{"router_score": "sigmoid", "routed_scale": 1.0, "balance_loss": 0.00456, "lr_router": 0.00111, "tie_embeddings": true, "beta1": 0.95, "grad_clip": 1.0}
Below are experts of layer 5 (counted from 0) of a mixture-of-experts language model. Rows are named router (the router's row for the expert) and show model dimensions 0-255. Each number is 128 + 24 x the weight over its row's rms, rounded and kept within 0 to 255. Numbers have three digits each.
After each expert's rows: a language model's description of what the expert responds to; "comes before" lists some tokens at least twice as common just after its tokens as in all text. This comes from a sample of Wikipedia text that the model never trained on. Tokens count by the router's weight.

# expert 36
router:064115081133103153178178102084106158131132134111138120128113151103110127107125155121134157128104132132073151104086125164125125110166114173094160093119109128146145122148182129099150123101110082132115161100106133131140103147098096178139164152094168099110144114125112180134089114084091138125114133108111134130156121167150107159166136138152136136119145146143136136119139105175107145141113112150148136109118125122167106115110114132107098125128148090088093108125120134094135123134127147101136125156114118101081124134084134108147116111109131142125127164104154103138111159139099124128089125120142146102200164113115120084130129135117155112131113105154072168119152125094094101114101159107175140125102146099162101117121106133136141140115159117106100127146076126165131106111115110
It responds to: Country names in tables or text (Italy, Brazil, Egypt, Syria), score dashes and pipes in tennis or league tables.
comes before: ".", " | ", ", ", "2", " ", "6"

# expert 51
router:071114123125082168186196117109109144103109115142103112101163145110135138138123129157173154118104171117120139115067124136088147110172115130161133127127135134129102116141110112115139132111151114132087132113110097145125132117102140198104121154065143099148117122151109198122130133051080111081123127133073112109120129144109122147156126116167164128139143124147106145097142149144109145104125160172164172135111117079131135107118150105135131132109101134126120098147135115119152169144140158142147138169139101128101141114111151140143128112121154152119099146117121112118124130119099140109056126140143115073130149080119126086151128154106120102137139119175132130125143095152125115095077114125109130137113135128127105120131122166108134102119147156147132121127136115168100108109109153
It responds to: Digits, decimals and separators in sports tables, statistics and coordinate strings, such as | 53 |, 24.36″, .840.
comes before: " | ", "0", ".", " |", "; ", "% | "

# expert 58
router:131128051140130161184157124066124155175118148106127177106124156145132143141120165111143152113140142082131147141062130152115129098118123143109192081167079111140135137138114143111169174093138114125119177110087121142121114128100132136157121131102138074116114114105132164111116137126128136132142121124126131134181144139159090144150130096125126101161161190129159095095132134161124142130154166147092129133145104130134078156126102130125129136146147132145154133156119145116130131137115101094106128122100105143103069099089138116118137146105110137127120137144138159135171133165127143100108127080105153139153136121141112145108128146077155111111122138144114179089133109095070121109120127106089121124104119117142122154135135128103138149108159158126126132135093141174114151146119153
It responds to: Line breaks ending list items, table rows and headings, especially See also sections and Preceded by / Succeeded by boxes.
comes before: "-", "| ", "|", "- ", "  -", "- L"

# expert 18
router:107121134134116166136152100087113171128119127116101134110135128103109135107104121153184134123107151136114137139019105145094091094204127172134138140143129125143138134122135105122146118107133083141096141130118110147120076130117127168144115094128141106177107108130114187123100112065053135146137132110075099105130124107147083171178141133140119125121158152124098095099145084130145128114143158135151129122117117101156133130126122142108137098097105107073115065138135137105147112149143161122140154167130126138093107128068132127125128117118116161154144153118137101122129116107113120123108106130141141121164162124106143121115131166072148133130159144117110124110142153144119141106122133126129123127105126131160118111122125170122129128113167122119089137124127098144113075146146158
It responds to: Pipe separators and digits in sports or results tables, such as scores, times, dates and records, plus coordinate degree marks.
comes before: " | ", "–", "0", ".", "3", ":"

# expert 40
router:125114064158106188183125148128107135145145096126114113103106152161089123123135126155118144147090126102152151087107098145126100146148111149111179076117099137128122137137102135123127146146124092124118145106109093119162131173120096165158142125102142106111144104118130161110146129108102154146113108120085113138155125164131112128137114159160110097148127137077112092148172118152161143141114116111125138094171081128145097123118118132104106120074101103107102106103098081107120150154129112127144159129116104141093142111092100137180130120147154105135173163147139111157131170113116103066118151081109095096164136105150113114122156120134138093083124086168098124116146135093075160122114130101140113113116111134149150134122147150119131153148158145111106103127139115150146126092126151
It responds to: Verb stems and pieces of stems after to, and or was, before -ed or -ing endings: kill, support, form, prescrib-, show.
comes before: "ing", "ed", "ing the", "ed the", "ed by", "ed to"

# expert 56
router:068131118094144134163135082122140162124131101114126150122141139098080114129160137095127167157090122163104170140110129136105103158155091148139191138147154120154123106098112150077114127153121118136113190124147161172129104105132120167114138120160131097132133181160156165133155112094102152094121151099113145147144097119164099125178116140138097095137131137132111110121188100165140136133093127150137142105124104127078136148115120119140146096125107129105102106153115096142182115149184160118147108120138123107131111190133174127135138132134136123165174132101151131141132141110177125108121116103112126133116116136146139095110136133113135138109135121137108143146112159158086108146118124102111153132103134083147146169125126119126128100190128138104096136126182121137086100151132132
It responds to: Column header and separator tokens in sports standings, election results and lists, such as Candidate | Votes, Party, % |, Notes, GD | Pts.
comes before: " |", "\n", "andidate | Votes |", " |  | C", " % |", " | S"

# expert 9
router:123124122124106137139137118104122176132088135048110152128158137099088157153151163098151131125086152149140159111075095178117122084134086152142142108119139116143150119121140146099150142074060130140122149118124104121146101121126120189137153105124144073099130123116100174093160116114111133100125174132105113110139134140150121136134137144190132108087154160103089117139149130168118101098145101133121129113162098117126129165115098143130111089124122114135126077161112125135121146115101138148127138148111106148134128145054126099122137123109134125138097187117181110134115128106113136125084110151117137129149173117150123113085117141090146112098115136122093133133160121169102136091106152104138138153125126126170128133160111134142132157140162110093111111159103150142117123129137097
It responds to: Opening parentheses and brackets after names or LaTeX functions, plus table pipes before numbers, such as \tanh (, "(aged", | 4:09.
comes before: "1", "2", "0", "\\", "3", " \\"

# expert 22
router:117129084161129179184125121070109150156125124121147158138128166080086082115132136135117141137108114113108118110117085137108122158119118146147185072122124105128108100113138160112146155110133105135100133087137145124152110140138091198121172105123151122137113148130141161136109137082060141161112133170135111106145095151181142146149117149135130095125155140158145105142151102144135114123113143112146175100115111101154106150110097167099126121143112102109111120126137101110148108143124116137117126139096158115119149120083121110125160152122161139127141159104173108119143164136125122065095096130124161108165168140122133088112134121146120137122126093149102163082171157110129118095107137097116130123134126126155141145123133141099168115143154131104088145141107089158127118147102081
It responds to: Plural nouns, their suffix pieces and object pronouns, usually after the or this: things, buildings, them, it, -ies, -ations.
comes before: " of", " of the", ".", " and", " to", " are"

# expert 47
router:070159105148092118126138119091092171127135119140117137119096176144112136130087166108136121109148132124137165139089099123122106136160106129099164122140119093140129089142177088146133145117156122149138149088123096127125124113088125162125102136106116098097139144146136183089122109126062160106163104115115122131117120162125128152137143160128158108103165108127080100099180129133119116123122142123190164142169078072136124157133085116124118158109069094126132142153125126117136093127130133126135121143140132122124118129108143136168143132144173104117130176122135166154135134071158164089102140153102150154147112137092130110119171133126125101150168110153104118101168108149112130117136147103127127126070134121125123129130106144128152084170136116103109134132089089129129133157125103
It responds to: Labels, colons and line breaks in place and station infoboxes, such as Total:, Time zone: UTC+, Elevation:, Fare zone, sq mi.
comes before: ": ", "\n", ":", "\n\n", "–", ": B"

# expert 53
router:093126094189103121148144105092109164147129104124155137149154123135105110105118156119111138151084124146156145120097086099122153109154106176167129090155156128126122076079138127137144119125096093150109157090120134092141125114125067145114089130131107084119132123155105173092130079108105109117114164110109127086168098119152104121137118132159128090112164145107123148128135126137096172146107106109124161109170117128093118148142120139116110134098122088112146116178135123132115105128104149129135119120173103100093146113140089158154139119137136120113128180120133149157158108103144160132094113131119164134141127123093147105105128171140155092150172100162118162118151139151130133092114129098138123106145140122112126120105112145102180071121125125113139124149132109130147083125127059
It responds to: Field labels in species and other infoboxes, such as Scientific classification, - Family, - Genus, - Kingdom: Animalia, - Country:.
comes before: "\n", ":", ": P", ": C", ": S", ": M"

# expert 50
router:110097100139111152168132148070100167125111084110096137084130159124115130131115156089173161169104132119123148102126102162119136087182101157127159114089120157140147067095127161143175136080124104127145158128168136121131077145129115110118096137152133092093117132118146173108170108099134156135110132144130104113161123101151124145125121131139122125127162158110104123086134157174118157115133155149109092143139097079146127168105100154122111092136148111127104091133160128121152107145144117117115137172099119100109129149070109135133148137138146118124122132123141120165149123151149116100119108133173119157139161119137120104093175133116183116111145106137098141082148120123101101123101124099139158168126177100134110106138132136113135125147119162105120133166101138138095083121137104
It responds to: Month names, in, and comma-space tokens directly before a year in dates and career lists, such as November 1957, in 2008, May 17, 2021.
comes before: "1", "2", "3", " place | ", "20", "4"

# expert 37
router:071087105118110127182147095089110152149154090107127120139135132103086110094117119096104146137119128133126132095053132140151107154137132173118141077140098133151100099107135111079167151141135074138122132132152122113127119121087111151137121138092144080137133098133135148146104133119102146103097101135073142121114119106138092172161106134135143113163135151121132105092132124174134139139128103151113137090148128113113100153130116118137104123127122105138097087163103100125156139094162124120142142138109111098140151164109167104117132092079161141111148165118120119155126170124087132122094119133106165149148134099095098093100163136115161106116128131131109165137158137125112119138103140117137147118103143078130149093153135114112162119104118123092073148180091089137131158125147161
It responds to: Digits and words just after an opening parenthesis, like birth-death years, (born, (now, (c., (b., (see.
comes before: ")", "),", ") |", ") | ", ").", "–"

# expert 17
router:066114080141104158180177106088106165126134125115132124132120147101104129097134151125132153127099129134074151104087123161117125115169104168096160095114116115145134126152185119101151123096104085126109163104112131144158099141098084173144166151096171103112142111129109176132086098081095133119107127108110133132150121184142112160169143142150134136116145150127135140127144098175121138146114110159144133107125128124165105112111115136111105129126142085095092102133126128089131119133135146099142121155117109102080126123087148102142125112115136149124122159111149102134115158139097126128089122125137142100195158115118112088130135132112152117132106103149068162119144118102091098110103160106168138117102145099154103116125113136137142138116160116111102125141085124164130095113120113
It responds to: Digits and cells in sports and data tables, plus a scatter of function words and punctuation in prose, such as 16, 1770s, is, should.
comes before: " | ", " |", ".", ":", " | +", "4"

# expert 6
router:115096124091149117171158071095105184148145130108128104151136142137122104135135142113125160122134125155108167105099105142153116158182131155101121095122126077133110113146155124155149138092126127144110158134150107144125128099124127152130104115116145079125113135133091184113148111081115131094120076144115150124152138129145136144143140132148095137131177162119090086110122138138103098142109094138141078097106109103112101127087113150127127111101114101135084085150093123134140165131146150124139156176118112112144100134088120129115159107122137154106167150131122110152155164139131133114080096126079127131103130066065116092121177115094171110111106093144141142125096145084128106132130135127098107121102176111162148107169127138134122130126125135117097138133073128150119139101107131
It responds to: Opening of article stubs after "= Title =" headings: closing =, "American", ") is a", "Species of", first descriptive noun.
comes before: "\n\n", " =", " is a", " (born ", ") is a", "American"

# expert 3
router:097118089105080146171145107084097167152148101109143133133088133143114140135132145170168153123117122113110176116075122130121133116137117138088170100102141114144130121123126130136164115082104114147127151113112085121118114115082121162109126165083152087116134151143150167137137136075102141115099102122121086097145087134141102151151129147130138078186160145120130116116120139138122088084117123131135127092170117122124107122123099123152103136139094105105110127089106100124141115149138157143145143160078147098164148134124139133153160101114110110141126159088129115158177184156127146133085117116128142133124138128129157093088144172151167128125141117131107143130159132111070135117110159099154151113111202094142132083123115145117146122128111170126110139160110148142148121121108123
It responds to: US states, countries, and place-name heads after a city or "in", such as California, County, University, Army.
comes before: "\n", ".", ",", " in ", " and", " County"

# expert 38
router:113097077125123150156172116107104190147122153105121116115162110125112139143102126129115142142151120092121181117089123119127116135148103164160200125122084108172135125142113125114145114125125119141146172116115126080143144158094102177139124131105139080106136125142114154140142135084115125086135157141117146129141128105130101131161131141153151169107161146127160118123196115131122146111082104143135114112119111082078146175116093143128164133097137102092093115138187160112142123140154150148149151193124137125091139137139116109109176169107125115097106110146115140150134097091142117095097132119122126131131138116077140130141114137123164140138128083127114122114157143118157131116105142080160139102135137115141173114120099137126126086127168113125094120169100148146102087135122126
It responds to: Paragraph-break line feeds and the == or === heading markers that follow them, plus heading words such as Heritage listings, History, Results.
comes before: "==", "===", "The", "=", " ==", "In "

# expert 29
router:059117083133102148179175107085106165131134122118137136123114150101108129106132154119132153137103130126074154108082115161129125113168106170094171094118110121141135126155173124099152115102100076128115166100103135140151104143097090173145169147097170102113137113124108172136089102083094131120119129109111144129153118170149111161159141140151134133115148149125139140112143105178112134137108111156145136107120125123160106122112114136106113125126144086090097106123123124082128126133128146110141130159113110105074125130078146093149122104116128139127131158102150101136117161136101121128091125124141140109197158111119119088133136135112149116125097106153077168122150121096092094111102159110164139122104143101154095113121108132138141138118161116110100124145072121166137102118122116
It responds to: Commas, quotes, closing brackets and sentence openers like there, In this, In one, often in political and election articles.
comes before: "\n", "1", "\n\n", "-", "% |", "- "